{"experts_per_token": 2, "d_expert": 96, "d_shared_expert": 128, "moe_layers": [1, 2, 3, 4, 5, 6, 7, 8], "balance_loss": 0.00117, "init_std_router": 0.0397, "norm_eps": 1e-06, "steps": 6610, "dataset": "wikipedia_en"}
Below are experts of layer 6 (counted from 0) of a mixture-of-experts language model. Rows are named gate (a neuron's input weights, with its number), up (a neuron's input weights, with its number), down (a neuron's output weights, with its number) and show model dimensions 240-319. Each number is 500 + 40 x the weight over its row's rms, rounded and kept within 0 to 999. Numbers have three digits each.
Before each expert's rows: "mostly gets" lists some tokens that are sent to it at least half of the time. This comes from a sample of Wikipedia text that the model never trained on.

# expert 28
mostly gets: " against", " for", " with", " without", " With", " by"
gate0:498515538568510608563534481567537534519535510448453475615505485482475458500530532503544527479534504595498528498487476453476461472459526511491506482403480478442456456483519530535478481565511496489562479481551467463461507447546493535497501493
up0:449492501586525486579419458521502468548504578544515437521529409479434468529489545456440520482437540509473501447512572483499492495463551491477515492455548518460528598515500497472468508431580474470558479465561459509543461520511466538488509450
down0:483527523546486601525391450487472515508480469461499502391579480530484520440515487473512537490515500461452534446499451493553451495418511500499498543492579483536517565542489497506486492488571479460477477427512555462526450472511550505473549399

# expert 55
mostly gets: " Kitt", "Mar", " eth", "omet", " Nar", " ge"
gate0:453458528511588503552482544569503485449512484540543452463478487487449517478529474523481459569530530534551458549444456467533494499478475559421464507619525476475452523522495436515552576515522542518481478556462487469542493520464481412496484590
up0:467483485487505511504554560481508487537526585518495504544461519505516512460508457553541472486452510475482592534597450492523477531550509442450388539508462552574546469515536521548565597521548436497484441505506496485512483494544532453493474475
down0:444477482538514470478541557500448469584445541474535507501528494467536514503472525482529519534504502537521508452497593480504488458557540553501442505512529510563532498554550546512576567553562474540532546506526520462485495391518530515531444481

# expert 6
mostly gets: " According", " Succeeded", " according", "According"
gate0:508493532499479507506496482516537475476541481505512480482503489426478475509494496494470527453506508481425473421445441464494541468574439480471539445575485555473548498530488569484501626549454481528503465545465524440508539569535462508534506466
up0:501464456483589484517542500429454529479487457514503481503478454515456487546580558505462473561559475485480579492596512530482484484497469425500483502574500494457578495512449496541538511549491455470498444563517536508513510485476517490548568496
down0:524516527523485543471468509565495492482440538527457488468565526429482532534475469525428481418458515573461487491521571581526515526502496526474441549497499517550464446529557493421462467507495520504548512503558491500458582564608475486402509555

# expert 11
mostly gets: " fl", " imp", " rec", " cl", " sl", "-p"
gate0:467494449579407548540458525536538491526486458468483453480479479475533485545553469497514508445467476524499528539470527498488512562497546545474514450530518471502532453538516496424494512518566507491551463473528474472559498557471490513546466519
up0:505480424481558547548520438473487472457458451534472503567482465523453512517503513504500418494527479534466458470462479526438495556400539444502465487482481421505518461458444482477487451522475516434517503492526560502450469539430484491480553536
down0:507521539499530460459544504402470486441468458519563483452483476425526492452503466464422466478469385429522540544436512573523475536506556519473474577548556417521523629477444498450457456490454437504512482517542475521446527492487462548503475449

# expert 73
mostly gets: " World", " Liga", " NHL", "World", " Serie", " FIFA"
gate0:493545536564550544503517476541443480510517406547465466484534465606442469526448456500507546517503455465486460480505502467493509559489521522512498584506576481531554473485497567495472524485499551539481489481436444464454468474532551466471465542
up0:450443538521492397500500473462502487490545571508477542426428538473557487482535522545464424464535496517449462537434475500567510449513418476470539489508455532435559501544570490476538553396527507475434486520567439505539531496516485549491477472
down0:467543505419469436537477522422489485499503501516536490469439453459517518535496559455504521524513459468490482460446516510487534481500494566543471470491524511442556509515515501538457436452470568477469483460493486518528544457506499521543529501

# expert 35
mostly gets: " million", " thousand", " hundred", " percent", " billion", " months"
gate0:458514494497501494468479442519488518515538537577388513521478456528506597521557479565427506532566464442496499474451513463481452547473490515537494498504513500522475472497479466511560536544580559523567462538498515526506542480473477524585495552
up0:574523501479446467481492505462495475517494517492439497479526519536454437504512542520538442542463529493519450559488502526475519527543571493493506433476460396524492527498491530461476475501433573436494522484458482463485448515477482464526573497
down0:511538509479596445466544512527441501514555462411516481465531508504480521434532567541509459502518500424475522590464447474553470528487484545506504473525557454530495477517526510506543436530529458531518454548455487510512562477474458497491507472

# expert 10
mostly gets: " same", " this", " here", " addition", " Meanwhile", " there"
gate0:541506473459504452521487455523488520492529492576469421472482489471539459560527499514422447503526459469546540507493457463473483504527521503441511522492531524554511491476549482440516577539505490517544597491518496468486499535521512498482507497
up0:500456463472500472579523515531486492481468501536453450507526509415557553605540561536467514452475471510496498502460479475493543567539538443444560534542456429458474450507461511515539499511539498511436509505591507473497578462499469508457440521
down0:493527449543440525528506527546507453483447451561437539588498459413559473527506449559490495506489485504526511469480514568474465429477467490455468481487516484503536565469523450523511511474470481479495497444500522537395539448475529527539511484

# expert 69
mostly gets: " Lemmon", " LINEAR", " NEAT"
gate0:436553499464432457466482564561431475474480503588533517475484451470468475503470404504525518501504536479483495525506550539511464477553508496527449477489538516536560498599459504584478408531452489494458490432448461490523485491459502546496477370
up0:588477462596492514535511484504564503527549453441572555546524505495492544487574493456460558453515405512534487506520521553525509601455479512506497551586437484499495535493498456503493536482536462506524533593529538480508476512545461436527481598
down0:494458519490537488452484473571500533471534474461495438448499561493504534463502485482501562448568494508540489516556524489456428556505515540493472531544457454545505469539463479497540457548521499473565495566517517523494602526495554485519495399

# expert 77
mostly gets: "Track", " respond", " rat", "reat", "ract", "eed"
gate0:503457499496482478395543577487487582578529458529519484599478543573510496554515510491487459502532490436461446540467534490575470510490543465528476524468495520507549581510574577522440500421512521554532392476492557526477535492536550464470507595
up0:620486523551449507410530480524524574525581483502516487565507529483493490501492515489412492519569533507447500528526551512548507499474575504548521537448614491500543582525507549485453507488507412461522443455526524543459510454520477482518565471
down0:516481515477514509497521512517542481538545555554536496569488499465481548515514475544432553506427536554470379507451529457538491471491511567528515458494512516492467514506525508564492608516500469532567485504466532532435560414508515493520542519

# expert 48
mostly gets: "-M", "Ch", "-L", "Sh", "-N", "-F"
gate0:483444527461520462503489505462562482428492527572543474507476488464548491519466472492564549545471441444514447552517460505491537492545392541570392506492532515452519436507557520556522460520503467410482496485583427578498490470527499514554504483
up0:439508492451574472445524494409507480572531472424536506452492481496554430492440547528465467474526461455473460468444463475499516558474567462550460444482491519538486525485526565484496519529549436550519581489560562404519458521480576449475540472
down0:508533480556530468414502473496538520532536442528502517532533538482488506485559498524476526520550436429616457568474517517514499452473526503504449495530519533473456548489444495527538524533589524486492509549463526412527492495462491521541481571

# expert 42
mostly gets: " released", " made", " used", " located", " led", " died"
gate0:549452521510487544510504515505482533540527424453559486524484434446401452428493515436526416547544426495434427517544533533510422438464486538542481475476476493492485482482499495488492426495591509461438500523479460455377538468553486542529569449
up0:527506471546433459496436522544475483559462486525525498490497579475540466481513480539509461532494609487494530494564474445527548432512548545562481497459428431501477456551528439457484460489571497473473525501471489510449499555520473524508536446
down0:529522396467550484525429433488451495547464447473502534547500529535502505524531499584452564566538509494562521492541512511518481470426563475514513474481583416507503525561429537472513520509525468485462417559525471498529491449475549532490533516

# expert 61
mostly gets: " Operation", " titled", " entitled", " renamed", " †", " called"
gate0:484521505473429453546535519479484509442456450505466472517469513521500453533523544536377534496457499538507517499528484492546532536473496429485500553540465514476555527481497480457550463439495475517472482506575509561533564453526558506561498562
up0:440499529542482504476513473517471452515466461494533524498532445457555474520526493465527449481482540458581546599555455503463532498509475484551523524450490522499542574457536392522477571492465497526549468486553475542487468488472506466526588413
down0:446553427532472548506465466489428459474462469517493493460537440512546500440545486519479472502562521394516496481539517589481439459532528556529477534467499510505531514521495449517543463478526540509508437511472536469462561490418492433550527401

# expert 76
mostly gets: " at", " during", " During", "After", " After", "At"
gate0:507545520469507435495461555414543541498488538557479533577472491547517450495471410529430447500540491508449519503597484377530480428499471519537496526525471577496508512567437508404595475555513547513432479526544468521486494527449460466508504490
up0:446485458538450445464552484571510436506538465456510515380520502488502440588420536483535493453446545435491527507452487474496511446613516495459467461438497509522509459499490489525505537452566507501455500525507444536533478504504475514556496471
down0:500420518521518534538517433563459538478498486500490456477466535546510473513507502510568471454497445581501481554460508435555510465466528492455553501445528544471432513540500500525425539548527477552578555465493463549461496524555499447523521559

# expert 13
mostly gets: " =", " \\", "^", ",\\", "     ", "       "
gate0:545488476540582468536471497494552470508463474521525497470475461507515503470518552495475506469530476501527485519555453504486504540468512495494515565539512590545491563534507570443491497480570533435530472468458431428520502488561496487425464521
up0:515532493557521511523504485522475510486569534531584476423403478489524463512565535555539492534534574503539549506519464452519535580505496544559568572564476466486474522517502459462495458482540520431512512492503501486557514454539451526433479453
down0:533543494494639492532545571467510433477501508500458488487452480564441538454487533513547504468568491473513494473452525491514540471546504480492493539394525474451457510456549539485549465492487484411494461482409517506562461477490447512589523563

# expert 9
mostly gets: "–present", " century", " BCE", " BC", " decade", " centuries"
gate0:426464506505514519507381456481488445502500479467545453481426399460520535511541488495476528474456526535503459545485519524522476504479504546462555486481513484567533459496557477508515513491417501440487516472447566512440511545520406509546461548
up0:469546509521437502514517488507530469477460476502503499504481514544506482488497524540460510581471479416468517488477367486623458461547492493549486539523526504445488514407510480447496467531479522491462478490499506451514456506490484519419465520
down0:512535553452539483437499531462516460499540495499526532527502509521499434594514496514516507556494553482507499467523553536536564525509502515519461502469496541425482526503485536491478516512448459464479450482526505489436460529513475516580583573

# expert 23
mostly gets: "]", ")", "\"", "})", ".)", "%)"
gate0:502508552522504537578465474459510507463521491438483507467473468522488482590566496541489588445454423510484470483485559435585519508500490477456445499464516496532479425571552545503562556474477461499548560561484502478464531576485574460564504484
up0:478515504458557484512545447512475517442401443516496528524498493503525495537471513551486507521447566432507551481567507534536527508564464473565492458478504505471539537476463566516539458550557496516539454456525450522507521483479446485439346402
down0:537495500505453552527506433477447504460419463478443533559513485521550518461448529525489561499522515478494528463462496541493503546513503428518483455488547524572531512533534540402516391477354480522496498508474443513476491515544451501548481457

# expert 12
mostly gets: " St", "St", " Saint", " www", " st", " Pld"
gate0:550550509527571461577539510491417565488418508488536488467420525481515490497486481568550485476498552465429507497442520523494493485517489538514499560502469485495503490547513474461581479454398560524473483466448534480407506438480498498453441523
up0:473453536562471521445582543483532499464482534499524462566474488518467488523472495571470534528490575423535494421521548502448517510524538455489487527532547439476491528428460511444527490431512500546482461432513445482460505488485527493516521553
down0:486488487445573464421460604532532466498558476499475493507539497448505462494445537459432524588487512499474470560509483470556506476531515517448509553524466494456446538464500485459467454450521497566511561432419423457580545491419410523506530491

# expert 21
mostly gets: " length", " format", " structure", " rate", " ratings", " size"
gate0:520504512527469489518443505505541514492531405549511437466472426501410388456423460453513440504476463494413507494527443471564554495526520487530515486456552549565510510479487489446480492537503472531474520511547538495473487515380448466518441536
up0:525456531512474492488527442539435548468510490472498567529533469488459440474451479591507538487453493538470522513520506501535499503549519430536541499556559524574478489534526505498508475518491446554554467533548566418464533499497551512518470557
down0:522551485518463461449503506566511550446435469494539470542515527476453448536542463480487472501518440523493537466551580516498442423467492492475498476511544458426490477473469517467551532505533430494483424500522415508500616521482517506498464537